config.toml
n_experts = 32
experts_per_token = 2
d_shared_expert = 0
hidden_act = "relu"
moe_layers = [2, 3, 4, 5, 6, 7, 8, 9, 10]
router_score = "sigmoid"
vocab_size = 26318
norm = "rmsnorm"
optimizer = "muon_variant"
batch_tokens = 65536
max_seq_len = 1024
train_tokens = 444800000
Below are experts of layer 7 (counted from 0) of a mixture-of-experts language model. Rows are named router (the router's row for the expert), up (a neuron's input weights, with its number), down (a neuron's output weights, with its number) and show model dimensions 256-383. Each number is 500 + 25 x the weight over its row's rms, rounded and kept within 0 to 999. Numbers have three digits each.
After each expert's rows: "gets" lists some tokens that make up at least twice as much of what it gets as of all text; "comes before" lists some tokens at least twice as common just after its tokens as in all text. This comes from a sample of Wikipedia text that the model never trained on. Tokens count by the router's weight.

# expert 6
router:535464498557494478500486508496506514471500491538495518508500485505436480503496491500501502500514513498489507554479486466485487503509503500504407504531501535473423494499496512510463587513500493479495503504479508492496502491492482521500509514491500557519516490519505573514512519499502468500509503496513501488505507566514505510490499510492493494551502522499513523497520532488449480527528
up0:554493495506494486498501526478558488486502490498504511455457498497489519498552488528489520497493489525508483490509476501479502508522465490521508512531502500466444494510508493588455494513505505471494529522514492485471491534513530499518504497507514513467471553465487482477500513494548510473445456498467493482492527524524501483491496490523558522478531491522586501527464514458504516495520
down0:504487537456502492490526518473465474499464519519479476486495513506475496491473485482502492493486532503506499494523498485521457473518518501501473486501536455432507478505500500533474524528485472492477499481514527486476447523469511561474470485485507540567485474502549523551525522484503556458480506464525525480509554454502477493530489516510519509489504502522488525553518491515537537492530
up1:460497471501557498532547511484468508501490495509555494486512478446507516465516496485554509494508508535501504527506515517504513497520504505472462556526487482518474509469465503467535502474503523514527477502525494459515481463486498509489463505531492557494565526480512501521510469498494466512523517522477504466502477517483477492540434508493490510512486516489526535551484494495557490474510
down1:504486527506523486475482524483491532460486529512468473525477493499480464500505495481500492499508549524469497480494483510492496453520484534464517505480485512460543487533441507507474507528523453460520501493514526463455514489502499530462489509483479517490503481466488485457461519507548479526507520423528505487524513513520523494474537456480505542556508546473521492516505508522515494443498
up2:487506532539473492518497485512461509501506483475497501461526518494483477553489513481471497525503468486516511558493473532519483499540516506502501532492474508506527466496523499505511447497505551486475532504502491530508488524533542503501500491513503512494489532461455471527525473485498493492502469505486473474544486528488514446520471530542508491422526461529492549526512518503536503516464
down2:455481499486486548502468513487501524500519463497518494475488505522516471455510482501499510493513501498500489543505535487493509508474504507501471474505485516487497472528532523525454506468467493510467476421499515475533422507492504533521499481507466479491515511497465501507480487470516511547524536500476491524480541468459538473467487510490549444512506524464480525478524505476513483530543
gets: " |", "5", "2", "4", "3", " with"
comes before: " ", "–", ";", ")", "th", "/a"

# expert 12
router:567457509522493490512480501494505481518480493523479505489493527472461501466507493480502492486532497508495548499509507446477506496488505498504501473517486511428469495480505512537492555525494483512536491480532514485485475469458510435485518538514521496518494521548508491510470497490491471494511494486491502503556506543516506502485529512480473489533517515506499562488526526488472470518508
up0:527465494449486473489497540524526511536504530481528484491485539518506538496521532519505504467484506516494507467496514521503528534434504494511497522533481459480451481506535519534485467505498485499478546473447511507488528502482506549515500473484552507541465527473516515478506480478487507463527494489525511487512506515513487508469507444492519536550482524483515504464499455528493562516543
down0:467492484495524508509497499504500471514496509499497521428518495485476477489522494503495490510533514460528537473518545466494504495544501499526497486470485483539495466508495520491482523508447513461507508508479468469525508476508526514519493496522483536530485489545506501526465498511530488488482525529542519530524539498444502507478477487494536446536497485451442492565493528502515515482529
up1:503541503560508488507556466488463494509502542501488509492529495476497488456451520539486476487472513489520511448462538489486537495442518497481466499556528487487515484476511509523509464462521507490529480532579498451517492520576515507494488470514517488496508511519500480490512441460537479525478500522497520470497506555525478499523492496485465516471514519509470484486510511518508523473476
down1:427500506552519481536491480485514519474466497479518506518503481512513494512505534523511472480479543519545527483505500505489526520486519535484490528530492557491486513495508498517544535527504488524498484487483502475479482509469448506482501468475544498503493509522511491497469500493504549498477531468488509522510509497488502502574450461485496486509473544501543520516493493530528473485479
up2:495512487525488517514534493493478467478495515460538509473511547487525510534451494534485510510515503465463511492528492527464458480500554524483510500469485507505492470475499478517528479500489493493483541527523483499493505522551509470493468476481524523451509537495493452521457458507465528484501497503459507519473483520474511505480464480509521490425497491489529544485476518494513489495535
down2:500509490488499540480511532503528533484513470480497504540481516498511493482485433516479479560520484508459461519509502529501475485435516504517494479527461476536505511521480510495506476477507488509486488493489505482507490511516502492579492490531461524481492473494523518493494542568495515526529531481526467492510492502457520464505481538489513488460495518527499513485507497514463488480476
gets: " to", " his", " was", " that", " he", " as"
comes before: " the", " to", " a", " his", " in", " that"

# expert 31
router:534464504553499482504491506497507511472497494535500517506497490504433477503492489501503508497520513505490504559481490462487494501507501504512407504522495535473420497502498512504461586516503492476493505502485507493495493492492486521502515514498505555511513496516504569514514516502499471500512505497511495489503510569513507510488495511492491497548503521504514521497520530486452476523528
up0:500465481497504535514499495501419484518531504461545497448511531495512514503512524527530474514503487473501511475479488499523486511489450491487489557484490473521500510503526497513535450485481524477475496485524517505457496489492502516466496501519540511515464509472503457474495509485500503496451492518530516556530519499512491485494505497486428521455531488535486469511524430452491508494470
down0:490478475487453520530486486511531494498486512493481514489487519550503483482495483514480486500484523547514456481481515473529484451483488514503495506465548471510489481511505498488487514510519486482541473495468513516516486551511525476458482504499498523487547454502548462581526503514507485491507498482473478489511491509465436468527439510523494467490431513519478516451482551501508488500539
up1:513519487504490490489548475513524481484476514511441491494490504459495477489511522489503502494480453485466514485490514486483477495505524548496461486512531463473510529458514542494488500470522497499507503482505509477523539464484521506446498508472501527511482491535512536482493516480496475502497474507523495465475505524475475480536491447463485544502471513512518475536529527467508500488486
down1:479495504483512536491471468442508481524475508523497483530462473551455509537512525500501485482432490499458462499514454489536476488511550469569464543511472505471517529531470525505496472549497474487480481527504481504488490531471529543463465499419514522490470501481497528493470480493517497498501569481494501515473495477532483511523470512445559511510449503488486515493468527505476461490522
up2:483512511532490477527500454528454510493487510469498451461500474475500555506521502487523519497480508483498481500529498511486523470492507480508493511512467533490494498493540444481507494451473512484488512529482494476475494520473516536451479517520492486528438491462470534446497494490494511502489479486494497508511472462454491505476524497512472501442495504481473511481547438465493440504518
down2:449512522508532487459481457493490486498558512527487511501506463539509558522526473507533469473536528526495457522497492540510470559456553489505456458532430522491499455545474504480494492494512515493489461500444549465494534445514499476527494472482507466504472503502470539450509510516513520536483510487495488506488521490490519501525491551491568456519480478502492498514535502471486509530524
gets: " |", ")", "10", "12", "11", "15"
comes before: ".", " |", " |\n", " –", " +", " |\n\n"

# expert 20
router:533474496547493478495486516492511513477509497540486506510494488502453479500493485500498512505521519501484504555476482457484486503507505500509405510524504528463419493497491518501454570517503490472502498494481500486499499490495484522496520507490498562516506483518508578524510518494502462505507505494497495494516518555517504498478496515494491500543503523494510530489516527479462470529529
up0:490509460511493486491505515499476457510506507505494504478515550467475510509501505556471484515501471500501489487496490501510506477458497538526477540509555505524490548486501524545513451511506523520496469488508468546486500523473528525472514484526523461523542496498498482489484500507481499492445496488484512493560498471554509448475519513496526547522542518487517441484507475477534536499497
down0:509519554476467513514504496522504501466490491501478485493541478484513469532526453518479520522515517508475482531545471527509474530479482456460452508504505485488489485489477528490505523508488455484481486515513503537528490525585533519469483506520435463555507509514506503472486490481464490467470489549493534488457565486480485482469514476513501467417451504476495494521526485453483488498482
up1:504497461555482453536494481489463531534510570459489457511508527472470493449485512521556472497483460491496462488493516503511554494483473499492481524510506467497482478519514476459480508502491488511532464525551482453491537488521527503460479516519518498475506527539489494458510497540491481449496489513519449527494552511522469522490527469547480538442465483502472466472526519483481522506475
down1:472503515556480505542468494485496504527511500497465532560480477509506542475518462516508461497473481484509525512520494467489486494492516512489510525496495524502545522505536542479489520564550484480495506510484517485482512474490508523501504509510527531476513558495495489497484521505490469503477488498483499461466505506470530492532512491466472510554497540505460492465504509519523545482521
up2:513490480554521552503542499487505478512450502501502490480528499530479536558491519550477498485513501477515497487543471524499451513502526487474436493462545512473519486492531456502509461471496473486483529519512478531510537524467511476508480502510455481484440469472489514555516471464465482507497480534457505501505488506473502533500477501493528505470467473493518507522514518479471495498513
down2:520473486489486501473468462474461480527531512503522486465494449491481502454506526518539496554514445480463506503474500528518491489508510513498449522493488562546524481501488498487469468491492487543525496509487525516504475519529459495508509488482504477476458508462535485475509466508535533484515525489514500511497505462515521459500520474501514499522458485493479502508481474477514468531496
gets: "18", "0", "2", "20", "17", "19"
comes before: " |", ":", " he", "–", " He", ")\n"

# expert 7
router:480512524515513510492505500505508498441532480476467421507510475499500528481496486475497573503506494451488490485485398509526522514532530502498467532493501480489472484509500488496511446459497515506505499517535506505487503477571487515514575527496544465535478476502496500510496500501515530518504498457446520481490485496477509486492443504510545510522505551495484484502474498503444496498494
up0:550494464488483503503471522534517501481511554513518459487531527482457538506477506539468511550508474497476444526499494478498501552496469482514467504498458499486459471512503497501537478495481468484519525472494515510488501496464498501483483541540520506503530504501499488474516455455496491457493496518485495501532525484535523497528504505529475489525520490505495532471518460427492488508536
down0:538517504507493541459554447501502496503528480504516524470514505489464491521506482517504521482514485489512534488468474466536497505503487485494477525493507508444471489481487513492502547489452481501503503484501518476474513490517524497455515471456473482501495531565512509512472531515460501509514521530468517536506524505423469492537457521505498508470545521484508508506483497515498531504456
up1:515567533520533478447530512485484477531517511475492468466488529477528480470479498477487468529536505475467507445502546498470479492437511509431493516485535513520475502458488537535488452488522503469521490523525510511540471531521464497517488481530511531498515515513509525456494465503500445506481516500497497441517519549541485483538511480498516527492506498519480525492462471532508529494468
down1:456479505475488530474533489505503534512465508512496476489535499506474506518495510505486480527483499475525519521473478502461536531489521543481480523539512496540503519478546518517481508491477488505509519498491484511496501531495481538514521500474465481497530519546497521510486483488494486506496539510485504447504526494512517519549471475494517518542512518480528501495475516489556467479525
up2:487522511519486558533535465498489530500486506481537495534468533512474515525472511567492493476520489467497521485544515491523460488492531523481544488479469538503534456471509487494492413503511495494496534507526482497464481489508504496481481481528504498513483496501475489462503505477506531489488503521488470461436475555493497473557456473543494512457508450495502501502509485451507527513513
down2:512483462529514484468508464451495526526520532486493517468494525491492534483477485501496523532503528498460495517509521529486489507537492490512506547498518495501550501479521519504522521489457504500500506500489463547503442484505519498519491490524485481495516453487533533492433497534464451522496494508495479462498485464516510434497490531487503484486475490535546502472517496493506536468482
gets: " ", "19", "20", "–", ".", "18"
comes before: "19", "20", "18", "10", "17", "16"

# expert 23
router:510464447540492504509506508506514516475522496494486486483501525517489506520507488528489504509542505482493472534507522482474491495486516519505497511493505527506500492532457492494498516493498498485488526506466492469507496512460490545476455527496502661486524491506514544502490493519514495489529504504504523524519494515494479509489477395489481485552480493495525514479515503515425477504500
up0:537472461460518538485512503519489483510500499459534470487513503500542533524515475564503504528535489487462481499465514496502489529492497555502454546507523491512468469480516529552506418509512504497505514488468526508509517480459498515490505523489482488445507530446510501484480485475508499483489478480512474509536460506517474531505502470491468495475497504476530534478531493485506500460509
down0:513521519477483487476519517494476548478520541500525530462549459461471529476530487495470511522501489535535460471508487505491491463475519515489514467481497536518485506529459496468509481514461483520503518496475522499475497507477543500515465466509477508505495470555479517528502512519529541458508523532485529525508536498430509483513499502516516442536490515545495504499506478504484498497479
up1:513537507522488489476535494515463504501521502506522488463498518489514474492492487500509479508440536524500518490487544483495500475449500510497524554496485477520506500488488498463518470525521516507506506503522500487505492501513517487530483505504492527481494550484554436501505489479520450486488512494496493508475521575498476529499521447467508521478511469507492477547517534493528537473493
down1:451548534510533524520479454477497499499503467454512532556483483480491526492470530565524466508455515524517485483497464505520467484487479475524537575486523503511527475504494508482576511536512495517474484537495486460486507511500484455478525482468513523529457505501534474463509511524455523490517509476540499503442518486519524509499473449522501526526513494505499510507523556515489505505494
up2:469472500513487535550519504514480507501512523515502517479494487477511515521494539508474520484503477488502507481483505492516480498490555527519528517458539515517469481520492477524517464484538487475467542519518461464533514544519488488480473492481492561496459542512475509480475488475469484472493513530504467507458493533477492516477458529496469477444480472455512494465517460519493516492468
down2:476484478526510483478464510464501453533514541520505497510496500461531481518457499503518481537478428492489460489547537522490495527439521486479500460516479496534507482512507512530552467468494500493486478462497493491508504481526504503523498461512490480472487493479513575510447502540489526507543528545480451519507462466496522486533555521506534494519503485510498516461494529491467501544487
gets: " in", " of", " to", " for", " on", " by"
comes before: " the", " a", " his", " its", " an", " their"

# expert 16
router:533469497558498481500491504498513514473503492538497516504498483500434484504498486496499501498518512503489507561479491465484491502508500497503409504533501543474419497498496515508461581518503485483497505501476505493496500487496476522500508511486505554510515494516501567513514514494502470501510509503514503493504504564518509507489499506495490497551499522501516526497515533485449472525529
up0:527467495481511556493519469485486479476535507528517460530451532487519534478520503519438487474496470539486482479479521499512527455479506511462465535515538506490454493474560470502492462498513508523497455464490520520482469468459500516519509486529518494510483500499482533490461467462499474474475505485489498532499504466485469461510472500485512533481503500548484496494504515483550505508557
down0:488533493494486515506517527521512521527472464543477503457546485457499522478517492532504514550512483476564523506526510510532422517558467459488488509471486493490506492490495505490462491476516496476477503496460503522523492492520488484522443509462455511499485505531541477468518485490475514457462464531497496526481541501497530522569492484518500526484464510507472514510532473497506513480461
up1:463507494517529532495562494501428528491510515489439473496503507464526496505504523538502485514503501531509556455469548476474498516480529505521513580479519482495486511538502507520519496502484551520513480535490435498534488509517470507454464495510483478466495568489494500486551445468494495501514492496506465504497542504545511514487492522516523541498543497504507473517475515501470494479501
down1:485483508501473486454525512482509474532474479494467513504510515496501507491442549489531470464502521495496507459484487545545490501480543518483445540518474529499499481496491514506481503548534448529517519527498465505455516536533550497515524486495489492503507530492472474509510494450486507479509487520501533467525494504497483535453480470560492527521488511468529515485484536510525479487540
up2:480514453504426519542565516471496493508508530502526459461511458447468482497514520541476519524517507499535488508487535499521505525517515525534466535527506545531492495479548499499497478511508487486544511510491479480602487500499504467481470523505492529511488519521484515506497474493472513501485484517493486535490474503442461463540473480516505541426503525502468518547511476499508499472510
down2:484510488517507502515481528491537517515485502497505471510434541542517503501517486460501459516498480512461462527511543508481520503475535515523495499507499523522492474525503483484474476477501502481450512476511500496521488485458523503507515481475505525520515470478523533495487482491480454550504508502499508515487567448471506473489522526453524487492485540443480503476477517538500550494515
gets: " ", " (", "\n", "–", " |\n", "20"
comes before: "19", "20", "1", "-", "0", "|"

# expert 13
router:534464502558496480502489503493506511470498493537498511507499487503440479508493487502501506502515511503489507558479489462489487501504500500508404504526502543473418495500498514506460586518502490477496509504480505492496501492497480521501512510493505560512513491516503573514514513498500469497509504489514501492501506564519503509491496509494495496549502519500515530496519532487448472523529
up0:496502490527493500482531482549571459550478530518462501547513467458472473539529480533508513513478503479483465531523475496547517478492487466455526496468510504458480485456502484520477474538496530496483481469482501515477508475472491486487504510489561494489478492547485516482537517515526510470446487529514517519491492490517442501482495491469487499484511474518492565489550460485479469508505
down0:484495509493490512519494470489529523500486506490476465480500485469486496561494553528518533498497461511518522527498539437528468496486503512490504452470464514464532482498505488509493486497501529456495471522433576501497503495504498505445491493473491500533457509523502509512506499517529484481455535531488482504506559504457507502482504492494503502511506495464518476496481491538512543496488
up1:483526469501488522522519469494421494493509496505524505438495516501540517484530514526487435490501513471474500461475524500514488543534480537482504528513522441484489522468528545502484473490541498501515530552553492474462494484553448519492490504534516479522504500474516499447496447524487488482501483501493488525488493487502461514524522461495501507465500499496513485546494536437515509503500
down1:504536535502506510483525475516479499511446476522490504512483508503488526509523508565504493472469512541499529551512493462500515457493503512553502529490493470412512479473499470499539497495473494501529495531499522449511487498465540520504500520464517519529501511486500498486480515524486547509490464538481468541495494532510512515490497518552486516506526505525497536504495508539530514507534
up2:548494540506506514521519508511509510517473487479496515493505531500489543504517558520469532499493475483481462460516519469524484488546519539544507466475505509463465505491514491517546470474476533506504501535519508540509524501540504518489487484482533516471482538550553544490477470473537505506477430484514506513479508526486525452538473474476427525497499512501495484481488488484500472492489
down2:443459474466544510495491476481523483500514503510462519484484526465529492475514519484504527541478559478461483494541504535488510488473537486490479530543465500517506484477473496489517497474466465490499487520493512455486477476525514500527504512460495516556470449491468520530462512559509511480481502484471491511516501501478503467503511483483542497514493464502486495511479496505465517490491
gets: " |", " the", " |\n", "\n", " July", " June"
comes before: " ", "|", " |\n", "-", ")\n", "),"

# expert 2
router:535461501556495482493487507496507516475500499540493517503500489503440480500490485499504515503512512502489500552477493460489490500509503499504401500526502533471424494505498514504459583521505488477502506504476506487494493495492477523498516508495496556514513491525508573520509518501498470503517505497512504495508507563515507508489498510493491496553495525501510519496519528486450483524524
up0:502494464545486476555513506536548485511469535441509485477493519498523565530493478535529460548491517508481506514510477466473515498490475492528452499483492458513469461468544477520495459509481528498506539493498476519478504536486471482511464477479531507539455515487503508483520528500474510495503491474533520497462494462491462467488534498489492572515546510480507507540468454477500539471475
down0:466522548518518478507527492507475502530559508531510476463548498484479502530516502510500546504457482520503459513518510503522498487558521496539472503523479509477567482479464512506472494509510472458480504500483502504460523497508500495485490500477476507473476458515514479485507516501486481483506508470491523490492489523476535518499496483492509465492465483502480506550481508510427503485518
up1:521495503529491534521499500474452509532491487471509522507521507457499513496497530512477461501515493496499548468534506479488496463484497528432515505517556430502482505520504515494513509421490506459512487550539485472507497509510476464481530495535528513501516511531460491490519482456496475517498510526507498477533462523493494510572497484463459487505503509505455464504482456516524514495479
down1:528493552522472495526502446478512487511518482547513540506541512516493498500496515513453454496454490470554532510525488510519499527491522510506448517466508520513525505512518485513505450528483478540506528514515459484510574532489523519536519526490507476473512553519444488459494524515465502528535480473492482442511510488545524480539457496475566547492503476527533487493470492545515500503514
up2:495513532546500521503489505474461459505445478471513478483497494496481526515489508491462500510509494469518498507481495509433491490503471481485493565497533547489504482470513495527475496499493486501457549502520501526460507492502526499496526462530494502491493499494560468453496468498487482484524448507523503512498497515456516453490456494529494516457531427520505517487511492494456520492458
down2:505502546467501478486528495490499487544506487488502494465492495486507495503501535484473493516525483498509505500472486531466497555484521544494454518541510447505541478498494542496486515462488500511530505453518553530519483485535502445525446523489499480515497480481477510496502480535483502509501476507515492527461525493527545513508490526515556485539521516507502556521517525493521529510500
gets: " |", "0", "20", "|", " —", "3"
comes before: " |", " ", ":", ")\n", " —", ".S"

# expert 5
router:538484549569486506472453507491496504512473507536499510507486489488466510478495518511506482506523496508509515506512542467487511497480519503501454534503511569467520522491513506471483515537502485495496517499522502480485485541480495490499459490518550549525526507485497553527462518520474447494497501466512482491528509534497484503495500468479496475526505541506503481496511516510475454514496
up0:502536500500537505480483491494500486531466519480528460502486555478530580510485488501482482569474539465503498494489531507503548484510501553476487498491481473507476491484502509492468421514535504512485503490491524517484519460503525483521470512501477504502504505473463525496529491493507531472494498492486479499550484490516469481473522499498534526483491529486532454449465502522474486485499
down0:506480480488459514511528443560519545502478508496453533462542467517484556473501507493532515525468541508513500478499469469460459481507517483513487542525528541501514468507470475496483515525495475506518483512539507482528515503493566535451490544504488504484479510533527534543490512530495497469494501519505498529480533529455513491519500499502515472522509506498495530510530473528498485494503
up1:524526460521518569467511479477478505491535516475531457492499481462504495467524516508537490496528510532490525471490526510449542532508528507495456514487486505500473489496503564516514497498511509508539484507509510458533452546508473484541467521511528507486504519511426494536509506500516496482487513530472489495521527550479479476526466463515456493488489495506450478510480483493506516446479
down1:494493508532482499501504503453493490508488515491504487555490517454500524473476479516516476477467453468555454482436475520475515510518499514524510525486505483508517520482524508521489492527485518515519482513500473485519484516489465543517534483494499452512503473511508482503479488492476485531492492448475518492510517507533520505542443452504539490507510489491512539474488481530540495536518
up2:505515512484501524526511481498489511534484513475514505508484498488465550527506542556498525512499521476506528497517506549484493492504536485499487486456473533486490503488567483500476457517496513482503520542515517518487525552531501472518483460467500536512501543503518499476512502499480507499471510547494497515494450512482504444490457489499491520477470510463487495465477520493509511479483
down2:478511481515465489467426468524510496552533483469493486514486459497520527453495498483512497497529501509471484491481549524484461475478462531509472520487509544491485469524491507519523497478521465521542475464518476506531482547499506515519509522499523494511490487452543492482456499520484510499525545517461520533510489505491516510525537511519505524494475513547493495526484503481499541479483
gets: "-", "|", ".", ".\n\n", " |", "\n"
comes before: " ", "-", "==", " The", "The", "==="

# expert 17
router:540465497557496482504488503494506514472498496537494517507496490504441483505495490500500507500512516504490506559479493464482484503503502501509409506525503539469422496500498516508462589514501489473495506502475503490496504489487482520503514511487507557513517492521501575513512514495503466503507506490514498490503505563518507510490503506490493494557498519500510529494519533485452478522526
up0:523506443487517512494500520516472494500482520510528484476495543498486558519509547563474456545515487484514473510482491489515518498485463494515502513531488484451474437468500477495466483483480512498466505511473480495501521487485494521498486487488480486509473493493500536478501495481537540410499501471459475489542475453546474471479507468540524493502508518539538537496454487514538470524496
down0:496517537497503501502529475493505507457525531473419503495526459531489493508526464480490536492465508516529499527493490473486535510506482468482505483497517471511544454512485496472438499516521465490519539516514517489527489474504536501497510547507503534467482492532511468496510519467524512461522510482490514497484558499498503494498463502505491473480527499501507523506498503474517510471500
up1:449493488543523498499528486483476466478481526525522474492504492500485500481493498502475500528496542518507512478519515467464491528493509514522547500478506472454481527486467450488505458476508518490478508517579483461477454508478478527495531512510518485506489497482517508490482493491532533523499507505509462456507511535455483500503532512502491511484509483504512518507479461502509522462477
down1:444465531512505567449512497472510488488522470480490505501491542480492508504516499516483502477457494474507481516520513537493528524465515503468504532566471492529523527484507522471510508519482502479475463473431454476522562499547511527512533455517459544514495506546485535505486466487487486497529534501485510472515488502502498503520501465488525485510485508490546518525488505457510477482461
up2:456503467498480527514527472504523475482481484433519461506469501478459528530530517513469489497475479453547501515494480466496461468479501500489443510472488482509529488492570496495474455490481543521504529513532469492489489502529488525508491486440501521480485506518450491475477514486517517485510418511507505499509511525473442518486489496475478505481511492474506499487505495512489535499451
down2:480490501511510518492485521477469512520507523503514508469473499452499502480515487483511481543507500562476495532523517512437505526466532506505504480466467483490527496537486489513526454494499492497521517504517491499518493532467510537523556450511519490513501500449549541526496489496470550582527489453505484490505525494487518487465495530487520470442485505510483514540500510487537532467488
gets: " |", ".", ";", "0", " \"", "\"."
comes before: " ", "–", " The", " He", " In", " —"

# expert 8
router:527489522503507476486499505500475521526488499561510531488512578517446496523510503499502516508469502488501540579508530488465508515512503488512499521517494552473471525491537502463471499546487473485477507516451500485525509501485476517490503489469526482528496490508484504468521480494517524466484506543495485478475491524528485513519474517498512502522492508484492501491514515512448467497491
up0:528519475521481516491508509522517493547523525465504484509517509492501537494511502494512482555518495508472521522507503530497525533503461577548545548492509490429463526494536507494513492498520488506520522458462488513557541488504496526523486506446506500472499503486501526516473470486533537444488475510504527510486486434535474540502552569486538527439469543481530488453505493483483455501514
down0:516464527493481481478489472542491499490500482478528476450528501454497476508538504487485559527534532519490471489504504472461479500501489469512529473503498491502489504493527521496464552497495480488497525518498493486506488483501539512473453508486466467498520480549477504502477499542536504457514531476510533497488525485488499542481490512514500471534483470484472518553486513496540518447529
up1:506517514523484513497535501523479515551529495497491491493513505477517490474484505507502514495479458515548469455519483488509535505492485499455495551485556521493498473536485480555485489491516520467527481495538488508537449517505423499515499463507525488456519499514480486490498517466544480502438512539476493477538497520433542505515480477503556547506521518516461479488463484497507503431486
down1:469468472509502519498448473505512474519475483515518476470510488472501494493500529528534550503452479486534504509548489465494557512489515490489474532541493520495504519498464479542524495536519500491530492528518474481493468525460470521513537491504484468490508512508503511483504521468484528500469535493516496497555504505479553485535487448497530511534493499511536463517463514470492464476481
up2:442509477523462537547546499459492521462518515450504500487504484491486482511490539543475547511519479487502478517492522500492448481530534512547478512497473508508499490476538527533533500515509504483460517492508471504487501520501496483464481506501496542510466532506444455483495484472468496480470496474528479446455511528470502517513470539534512507456481498454496472515511472468524496517480
down2:510506500529498502518490491482494518527521457484482502508477496488498502513533474489472513501519502533491487511506540518475516482450529497517497507507480520483524467486478534484535507487518499530490525494509507489497470491458545497522500454500532474478518471514547514500473497533492525540459505499428504475512479476509500471513506546472546487469464518495520524471539497504484536521476
gets: " and", ",", " was", " is", " are", " were"
comes before: " a", " the", " was", " and", " is", " but"

# expert 9
router:536461501558496480500486503496511516476497490535488518506498486503443481504494485496502518502514513503485506558476490458487486504509506506504405503528504534473418499498502514507463578516497489479496502500477502494498493489488481518501516514491502561517508487515499569511509519498505468498512503496515503493507514564512509509487491509491495500542500525500509521494517533487449474526532
up0:533502495490485468487512562468474470515501498471494492473501497461461554553505496541472519485471508470453491536491524512553524488473487492511492518521539486473504492528513497524487481495499492479499509446504519523526552525476520509485503507515498482550467494514472498483486550526503513510486491503505499486471431507486511435501534551504509442499485511514517520493514486496501507522494
down0:487489498475456497480524514493520471454465488509561494498528521486469503517508461494485510535497540508505520503482543536492534506512521520516471525512564475532528479458520483489482529508518473510486504563538495506500518479525496510468468544550512492488517495517549506495527504501508516491495527453489527496476477465456487494529480481535529503531509449494490521488509537488515531521501
up1:501509484509513498491497498504442499510520534513506489515491519451523536511500506541468507543485474489485522480486508491485472527475501519484518490509520484516480487508518530494491495486531526453495491467540497458505481499523508515474491479511498533521484534516468475497465542487499496475497516495550498507542547540517501482525487555459488504447510449505471510472474478532552512518456
down1:461505484489528461508508515442515518480469498504471525522461524495524530483472511524493504459461533488478520512499485539554542506507509496535502506465523506486515538446491497494492502537543473530524485488470467468519453501484495520501518517499474494477500564542517485481462505495468481488507458489478512503510536475486558526525500477527505484519453537505528499519497528514520499519524
up2:506539497476493488507550489500472442467461536472501511517466496511510523505498535512532481510488524530468487516474536518464512500480536491519489504542533487496469517473543514511543482499518467525475545480515500533446475551523515463531449507491525481524529533501471477479477492484444491532504485511529512499493525501485486488482497495501519504542538525503508522515507472464462526488464
down2:546498521520467497499445528525492499548563503475464482494491503508487490492511488521488490536519488493498447492533526488495541493488528495441488514494504543493489504526482517454470465463470494530555478480533486458505487503531514478490489496481557482476474495468526497531495589528499454516508501511512473541484488493471501505468484519464496466488494478524446506460498512489498523527509
gets: " |\n", "\n", " (", ")\n", ".\n", " Party"
comes before: "-", "|", "%", "\n\n", "==", "The"

# expert 11
router:535465504554498480504487501492507512474496498535497519509499482502434483507496490502497500500514514503490505563484493459487491504502497502504407500524501536473417495497500513508454585515498490481495509498484505490499501488495482525499513517492505557519515495517504573511511512500500469493508508497515503486498505565517511503490492509492495493559499520503509534492517528488453476519524
up0:505522497507470487487491503503516503501539522501476538501516480451474538538514479565501493498468503483473466535529445524501512474500504494491457534469540482508455519505532503456576491489444489468490518494485506477483528503474531498495503497499577484473483498466495452451471514452485512479486514482544508520466471504544476458463517498488512482524550535528528497508505496491514460454550
down0:508492497512451522490494486516519465564502510484481506485504498531518495497524504465465483514497578487539485463494522481478514484514464464502496499507515520509470485462519486512491486494502532531492511524513498515541513529491522459472525482509442492502498526530499417499524540501498487482499468518483527498538540470434461487519486494514537503547492519511443516538495475484496527491490
up1:487515507512489525497502487500443507530508489491514492484436533483512508491506484515498466482480495507494538499500520481503499466471476455479470490494533509482463525451540481525481498505509510494525479498524488478554485527504503505504474484540524492484508503526467512489536499500461483492475518507518462507474531493470487483489487497496512530500529494490481447478503518510539515524412
down1:474455568516494475454539477495513462529506504520494513517499501507499524486507465533495473511495499441535450536505486474455538531501501510527512560532527497439494515531486523502502439511494505437482516501534486527501443497497462511493456474459498482544516524518481463498533499522487506473494498496488494536486511505509510504527512488498510498508455543500487469513526506494508535533488
up2:488517486545516530531561487475505474536476548472522525501492509531486507542510529520456503513518499501502485519504514490510464460480538494513495533499476528498501504494581464506512472527517498505482513478474473494499470487522507484496475463511533468504493516508493487479486476473467533486488463537533537521471492495476471514551460506490509506487547499466510498520453490457545471537523
down2:494503480512495519503509472515440528505473522499495501494535501478490547529480503508515478505485475536516545505508492504518491502555486515501497496521507502526539457529503524481530479500495487500482471485494535485523522507529483479490541461504453459473500499466552487500482462544492517471548516466489468467489516521541534451512499538493494502515452472494521461500486473466493486517526
gets: " ", " (", "–", " \"", "%", " -"
comes before: " |", "20", "1", "0", "2", "3"